{
  "d_expert": 64,
  "balance_bias": false,
  "lr_router": 0.00283,
  "train_tokens": 505800000,
  "steps": 3279,
  "dataset": "wikipedia_en"
}
Below are experts of layer 9 (counted from 0) of a mixture-of-experts language model. Rows are named router (the router's row for the expert), down (a neuron's output weights, with its number) and show model dimensions 0-55. Each number is 200 + 20 x the weight over its row's rms, rounded and kept within 0 to 999.
Before each expert's rows: "comes before" lists some tokens at least twice as common just after its tokens as in all text. This comes from a sample of Wikipedia text that the model never trained on. Tokens count by the router's weight.

# expert 9
comes before: "\n", "y", "es", "ed", "ion", "el"
router,208,228,217,180,226,252,186,203,200,191,216,193,189,221,192,192,221,179,174,195,165,216,191,206,190,214,205,195,201,215,215,232,221,193,224,210,219,205,192,210,185,216,230,170,184,184,222,197,208,214,146,198,198,162,182,199
down0,150,200,212,195,193,196,190,211,197,189,197,212,199,206,194,204,162,198,220,213,181,212,186,208,186,170,209,190,230,198,206,203,218,178,233,220,199,185,180,179,200,200,206,215,197,191,217,219,224,213,202,200,208,217,220,241
down1,263,194,224,233,181,203,199,206,211,208,218,224,199,178,230,208,186,204,203,204,205,193,227,209,193,209,180,190,221,220,229,214,218,177,185,217,204,209,194,165,193,215,212,157,208,220,218,216,182,245,187,235,215,185,207,208
down2,224,204,211,239,191,183,213,202,210,187,238,203,226,181,168,202,184,216,226,214,234,182,179,165,217,181,201,220,179,153,207,214,210,202,177,214,176,196,195,195,198,224,172,215,216,210,214,201,201,181,225,196,229,205,202,214
down3,190,220,201,187,181,220,218,210,220,204,194,219,184,170,194,242,208,214,234,213,205,217,217,199,216,244,187,220,198,224,221,212,177,205,204,189,195,175,236,207,213,177,214,200,197,203,177,197,203,189,181,217,225,219,201,203
down4,179,181,197,222,210,197,245,182,231,207,167,197,172,197,229,201,190,179,208,210,197,219,204,172,211,198,178,197,210,236,189,166,214,202,200,227,231,181,208,203,203,162,215,203,214,182,236,176,195,201,173,166,180,188,201,213
down5,212,221,187,167,189,208,175,222,207,190,227,176,243,178,147,244,211,197,170,164,168,179,176,191,198,213,209,195,223,218,194,171,192,203,207,163,207,192,209,257,208,189,207,162,207,199,197,195,186,225,228,159,180,181,177,201
down6,226,200,224,203,173,204,210,203,208,213,195,190,248,190,195,228,214,209,174,158,207,210,189,192,181,212,203,175,178,243,221,185,224,191,178,217,209,204,226,183,234,208,203,232,205,213,197,197,237,192,196,190,217,178,192,191
down7,205,216,207,188,204,205,198,227,179,165,193,201,195,196,193,199,199,219,216,194,189,191,189,196,184,177,210,199,196,167,181,201,195,160,210,203,188,188,199,215,226,181,203,220,213,181,198,205,197,212,191,175,208,214,183,207
down8,198,198,244,202,197,185,205,209,209,198,193,187,204,173,227,209,200,208,167,181,178,196,185,215,181,218,188,246,227,216,174,152,223,219,218,241,200,222,181,176,226,182,216,214,171,186,237,190,179,204,185,190,194,179,199,198
down9,216,177,183,223,188,179,207,181,239,209,186,209,194,184,178,216,192,199,193,225,208,221,186,205,198,199,244,181,219,155,201,199,199,182,209,208,222,186,215,212,240,216,184,196,170,229,197,204,227,204,189,212,217,172,178,202
down10,167,206,229,207,200,175,148,180,205,187,171,212,237,202,173,197,211,170,239,233,201,193,213,195,190,177,210,182,201,192,196,177,200,201,208,202,220,214,204,191,166,221,181,212,220,205,198,201,217,202,216,202,217,191,154,202
down11,210,270,186,210,198,222,227,192,225,197,240,229,185,215,216,210,211,197,213,188,189,222,205,207,193,200,238,207,205,213,205,218,203,209,176,181,187,189,195,217,179,214,182,154,240,199,198,195,195,232,234,154,197,186,175,218
down12,227,186,201,183,174,223,223,207,224,186,198,212,239,212,178,186,224,197,212,205,230,211,190,209,203,201,179,198,181,243,218,162,190,161,203,179,252,200,214,207,165,213,180,212,176,190,206,221,191,211,197,200,228,207,203,178
down13,194,182,180,186,184,172,200,221,218,218,217,199,210,231,226,193,183,225,184,194,228,195,188,177,195,210,217,215,207,205,178,231,171,220,212,199,244,185,203,179,179,157,207,182,198,168,185,193,228,203,177,185,186,209,204,180
down14,191,210,184,176,192,174,183,188,203,232,208,175,175,201,181,179,202,178,212,165,189,184,192,212,224,200,207,188,203,202,180,193,188,181,190,218,209,232,208,208,193,201,234,160,208,186,194,231,200,242,206,179,222,198,207,166
down15,202,197,209,227,181,201,207,204,163,208,200,195,212,217,189,176,182,194,197,173,198,208,206,209,211,198,215,187,185,201,229,228,243,159,186,168,199,211,170,151,206,187,212,174,199,194,160,238,200,232,214,213,185,217,204,188
down16,208,215,239,207,191,218,202,224,228,177,206,158,197,192,189,223,176,205,201,182,167,211,165,201,181,179,186,202,196,189,213,230,215,221,218,223,193,180,213,226,196,223,205,174,175,215,213,204,199,203,190,223,206,246,227,219
down17,210,226,171,192,199,219,224,236,196,165,196,212,202,159,213,212,181,229,206,175,191,193,182,208,189,197,231,201,203,180,194,245,198,190,225,192,215,187,201,196,209,200,152,189,211,202,200,140,185,190,197,207,187,203,238,203
down18,178,196,197,192,236,168,212,180,220,193,190,156,232,174,190,203,215,189,202,176,175,201,187,210,191,215,209,218,173,243,187,222,180,217,174,176,209,217,182,218,178,214,191,193,183,213,214,185,175,208,230,198,187,208,207,203
down19,189,218,219,198,172,220,195,201,247,192,189,214,211,179,178,187,174,188,196,201,213,195,214,179,235,186,175,208,177,218,219,221,202,210,196,201,189,170,193,204,204,213,180,181,211,210,145,207,223,194,185,203,203,207,185,176
down20,189,185,187,180,212,229,233,201,210,190,190,233,163,198,179,225,200,217,196,179,217,214,199,208,183,184,202,195,178,194,164,206,224,198,204,185,220,205,187,208,230,176,191,211,160,186,220,199,170,214,187,180,212,224,161,196
down21,193,208,212,207,212,195,177,178,217,188,176,193,199,228,185,189,183,202,204,205,164,198,202,180,179,160,178,201,200,198,182,186,207,209,189,213,194,254,225,208,225,237,166,220,182,201,195,215,191,193,227,181,207,230,177,219
down22,191,215,183,190,156,210,199,189,205,204,222,193,245,202,212,206,198,229,174,222,187,206,190,194,198,177,195,169,223,160,198,219,231,197,251,208,214,192,197,175,192,184,210,211,193,171,193,184,220,217,186,212,189,194,195,217
down23,202,187,221,250,198,200,164,212,201,230,199,192,149,159,213,187,207,168,214,214,216,236,220,190,201,150,201,222,224,203,215,195,214,218,225,225,182,198,196,166,211,194,214,177,167,166,196,219,199,203,189,214,183,184,207,204
down24,209,192,213,232,177,201,190,205,187,218,212,202,219,168,153,181,190,200,199,216,210,205,188,214,220,206,206,188,221,184,202,194,180,193,173,218,198,223,213,220,217,231,177,203,184,153,193,179,197,193,225,229,186,208,181,158
down25,206,221,183,215,176,212,187,195,180,179,218,160,194,209,249,225,184,182,199,203,204,219,220,185,215,238,180,212,199,206,216,211,233,168,208,209,215,192,175,198,221,219,242,152,165,177,223,203,193,189,174,226,163,190,198,206
down26,188,185,167,218,204,182,169,167,203,239,210,219,206,178,200,207,218,252,235,208,224,188,197,166,192,184,196,183,214,172,245,232,209,191,209,198,179,212,208,229,209,208,202,173,247,180,199,189,196,186,230,207,174,225,250,206
down27,204,200,181,199,186,212,223,185,203,238,186,186,199,220,206,187,174,191,208,211,177,177,197,174,214,221,167,189,185,201,197,212,199,213,174,191,201,196,258,223,160,209,197,183,178,219,203,241,194,195,241,200,173,176,192,210
down28,215,211,184,211,191,192,171,206,203,248,201,232,178,182,193,188,201,223,195,218,203,212,216,177,169,199,217,197,196,173,194,188,221,242,197,209,197,175,220,178,180,197,185,211,208,211,214,203,190,178,202,223,203,232,192,213
down29,178,194,235,213,187,185,189,194,223,188,214,181,186,189,226,187,192,199,174,168,213,212,180,219,214,236,188,214,194,196,214,216,206,212,208,195,207,219,234,171,190,208,203,248,235,203,249,215,217,244,231,195,216,181,196,175
down30,215,185,173,169,181,204,169,178,215,177,201,212,210,213,221,203,208,198,197,201,196,208,216,216,229,186,226,215,253,161,184,221,207,192,191,193,221,180,201,206,211,208,187,213,208,193,208,208,258,230,195,208,200,179,180,192
down31,200,176,184,192,173,202,204,175,217,172,196,177,166,193,198,195,251,177,176,225,210,192,200,181,209,195,187,209,219,184,204,212,167,208,173,193,199,195,162,195,195,214,170,174,177,210,216,197,181,193,181,217,176,194,227,182
down32,240,186,166,157,230,202,199,216,189,211,230,195,184,232,210,228,159,239,192,200,176,221,164,198,209,204,194,203,230,227,194,184,181,202,184,197,197,202,165,166,203,190,220,204,196,220,202,206,182,225,209,198,168,193,185,208
down33,215,227,199,215,217,174,196,186,200,213,209,212,196,170,211,208,216,184,213,191,210,226,188,164,187,249,213,213,206,203,218,242,203,221,168,169,211,178,215,199,206,218,203,168,227,199,243,219,174,204,199,206,204,215,222,248
down34,211,219,213,214,205,211,204,200,232,221,210,195,180,199,193,214,194,192,220,207,235,206,194,199,196,219,200,206,201,233,181,222,213,196,204,236,198,218,191,180,179,204,217,202,261,228,179,209,234,184,187,232,193,170,241,227
down35,240,190,202,213,170,233,179,190,199,177,201,207,221,223,223,212,197,224,210,237,180,212,214,223,217,202,203,220,231,183,248,194,179,204,202,195,215,209,205,225,233,203,183,199,180,183,201,200,168,199,216,234,209,212,226,149
down36,202,228,207,191,236,196,182,181,226,175,195,217,217,217,210,207,225,188,192,187,174,170,225,190,219,197,199,193,206,211,227,140,226,186,156,164,204,206,155,174,204,194,228,206,212,233,203,205,205,167,192,206,201,192,179,156
down37,192,206,199,210,194,222,184,219,231,201,190,206,230,206,193,181,168,187,185,174,191,146,219,212,215,207,229,233,170,215,219,193,186,194,189,209,164,186,205,211,234,201,191,212,194,201,186,219,219,202,196,198,243,193,202,208
down38,209,224,199,200,181,213,228,202,189,235,203,172,212,177,201,208,190,189,168,180,217,223,199,203,162,183,199,187,188,236,204,208,159,234,182,195,213,187,199,214,205,228,204,158,236,195,215,167,184,212,192,201,230,193,207,206
down39,250,151,209,200,172,187,187,196,213,238,217,189,196,182,167,212,204,145,221,211,197,178,213,211,223,217,187,193,199,179,210,193,210,169,202,206,203,170,202,195,217,174,211,162,178,208,182,181,202,182,232,155,210,211,190,178
down40,208,203,187,195,199,224,175,208,183,205,182,178,208,210,206,210,241,243,178,233,162,232,197,196,196,246,172,220,208,206,188,184,182,192,216,181,216,200,220,221,206,180,167,197,197,201,184,158,265,194,184,180,209,184,157,187
down41,234,212,214,219,204,165,198,204,169,184,220,146,154,216,193,156,206,219,192,213,245,186,241,178,205,197,180,195,190,223,179,200,194,197,234,220,190,214,244,205,236,201,195,235,175,210,191,229,180,197,230,184,202,231,241,191
down42,206,210,186,209,172,207,174,184,171,166,211,202,195,212,148,203,159,187,188,198,231,170,199,247,191,213,212,182,239,226,203,184,193,177,202,188,225,186,163,196,228,215,193,196,200,191,191,197,204,209,178,181,202,186,222,195
down43,200,199,184,202,184,211,201,187,219,166,147,207,207,211,231,215,181,194,221,174,211,260,176,165,171,244,216,199,237,171,194,219,211,227,197,180,215,206,225,214,175,241,198,197,210,212,162,187,163,172,188,194,200,211,211,195
down44,182,229,194,204,213,183,187,168,236,183,168,203,201,179,223,218,231,179,196,221,213,214,213,200,182,220,213,194,218,202,166,200,218,210,216,211,237,207,184,225,185,155,196,243,194,182,187,202,183,229,193,158,227,220,234,208
down45,201,217,222,231,189,210,173,189,206,192,222,192,207,189,193,224,205,172,221,197,217,160,192,206,194,214,184,216,209,231,236,223,182,219,174,186,189,194,219,201,191,192,215,201,178,169,196,218,206,219,219,207,207,227,169,184
down46,201,204,217,223,200,216,204,200,203,173,184,214,190,175,196,191,195,182,191,205,188,228,214,174,191,199,201,198,172,196,176,189,221,229,185,243,210,194,214,186,167,185,198,204,205,188,225,183,211,165,216,239,185,209,199,200
down47,181,220,170,204,228,208,192,170,184,134,200,179,184,183,214,187,208,177,221,226,171,197,188,167,210,195,180,218,196,180,206,202,165,204,250,182,221,176,180,177,215,188,186,217,178,160,191,207,184,183,196,219,227,223,215,203
down48,154,205,200,222,204,216,189,193,182,202,221,234,212,182,170,206,200,237,195,236,219,182,215,215,153,246,174,176,191,216,224,199,222,193,158,179,208,180,207,158,231,213,234,221,191,216,222,214,246,222,233,185,197,205,209,223
down49,223,179,187,177,184,224,208,156,192,192,184,213,206,201,218,191,214,184,197,205,173,209,196,214,192,177,221,158,177,193,208,176,221,208,209,209,214,222,209,224,194,210,191,190,187,173,214,222,221,195,213,183,162,197,192,213
down50,206,182,209,194,180,207,199,239,182,190,211,159,200,236,204,216,232,213,225,191,204,213,189,190,183,228,188,221,193,196,217,204,215,217,180,167,199,186,175,189,185,184,156,197,177,228,194,200,237,186,211,170,209,235,207,219
down51,209,224,195,193,187,232,194,246,198,164,228,189,149,211,215,177,151,204,171,198,214,226,238,193,186,165,185,209,175,190,185,198,198,200,200,188,207,215,188,209,183,246,210,199,200,238,190,196,171,187,188,216,185,198,195,216
down52,186,208,195,219,227,212,179,186,189,194,194,201,177,163,194,168,196,220,180,203,205,194,207,190,209,188,198,176,204,187,165,195,172,190,213,213,228,235,166,183,185,196,214,213,176,208,210,211,181,198,223,221,179,195,201,182
down53,198,212,223,195,220,196,186,202,231,239,222,215,245,200,222,176,203,178,209,204,185,170,197,203,189,147,215,220,208,220,235,190,253,197,210,192,168,205,181,162,221,197,206,251,219,154,207,176,188,215,214,208,211,175,197,186
down54,211,204,177,210,199,181,181,230,199,172,202,196,200,192,180,172,218,195,228,212,218,220,187,162,189,200,197,199,188,174,217,148,177,205,206,218,233,185,225,220,188,149,141,234,227,178,219,237,207,197,208,160,217,167,203,169
down55,212,187,219,185,180,199,213,222,162,174,193,177,225,192,218,178,177,191,207,202,198,201,155,214,183,202,195,178,163,211,175,192,257,205,210,201,180,170,193,194,171,207,233,163,188,209,230,208,209,206,202,225,213,214,219,161
down56,191,202,224,185,207,178,193,231,220,211,244,211,159,195,228,242,217,183,170,207,194,183,231,204,186,226,175,221,169,243,224,184,187,221,224,202,187,212,200,239,199,226,191,196,160,174,215,204,219,163,192,197,176,163,217,167
down57,191,192,213,204,156,182,157,191,179,217,186,213,196,219,173,195,227,201,205,172,213,192,209,185,211,192,234,203,202,207,181,189,201,209,158,218,200,200,216,211,207,206,166,259,168,195,161,204,198,193,207,229,218,205,193,241
down58,191,212,213,181,190,223,190,223,176,194,204,212,199,227,223,194,234,210,181,183,227,198,203,209,209,229,225,175,153,161,198,181,189,187,210,227,181,185,174,157,205,200,191,206,188,171,150,183,188,209,198,203,225,186,200,204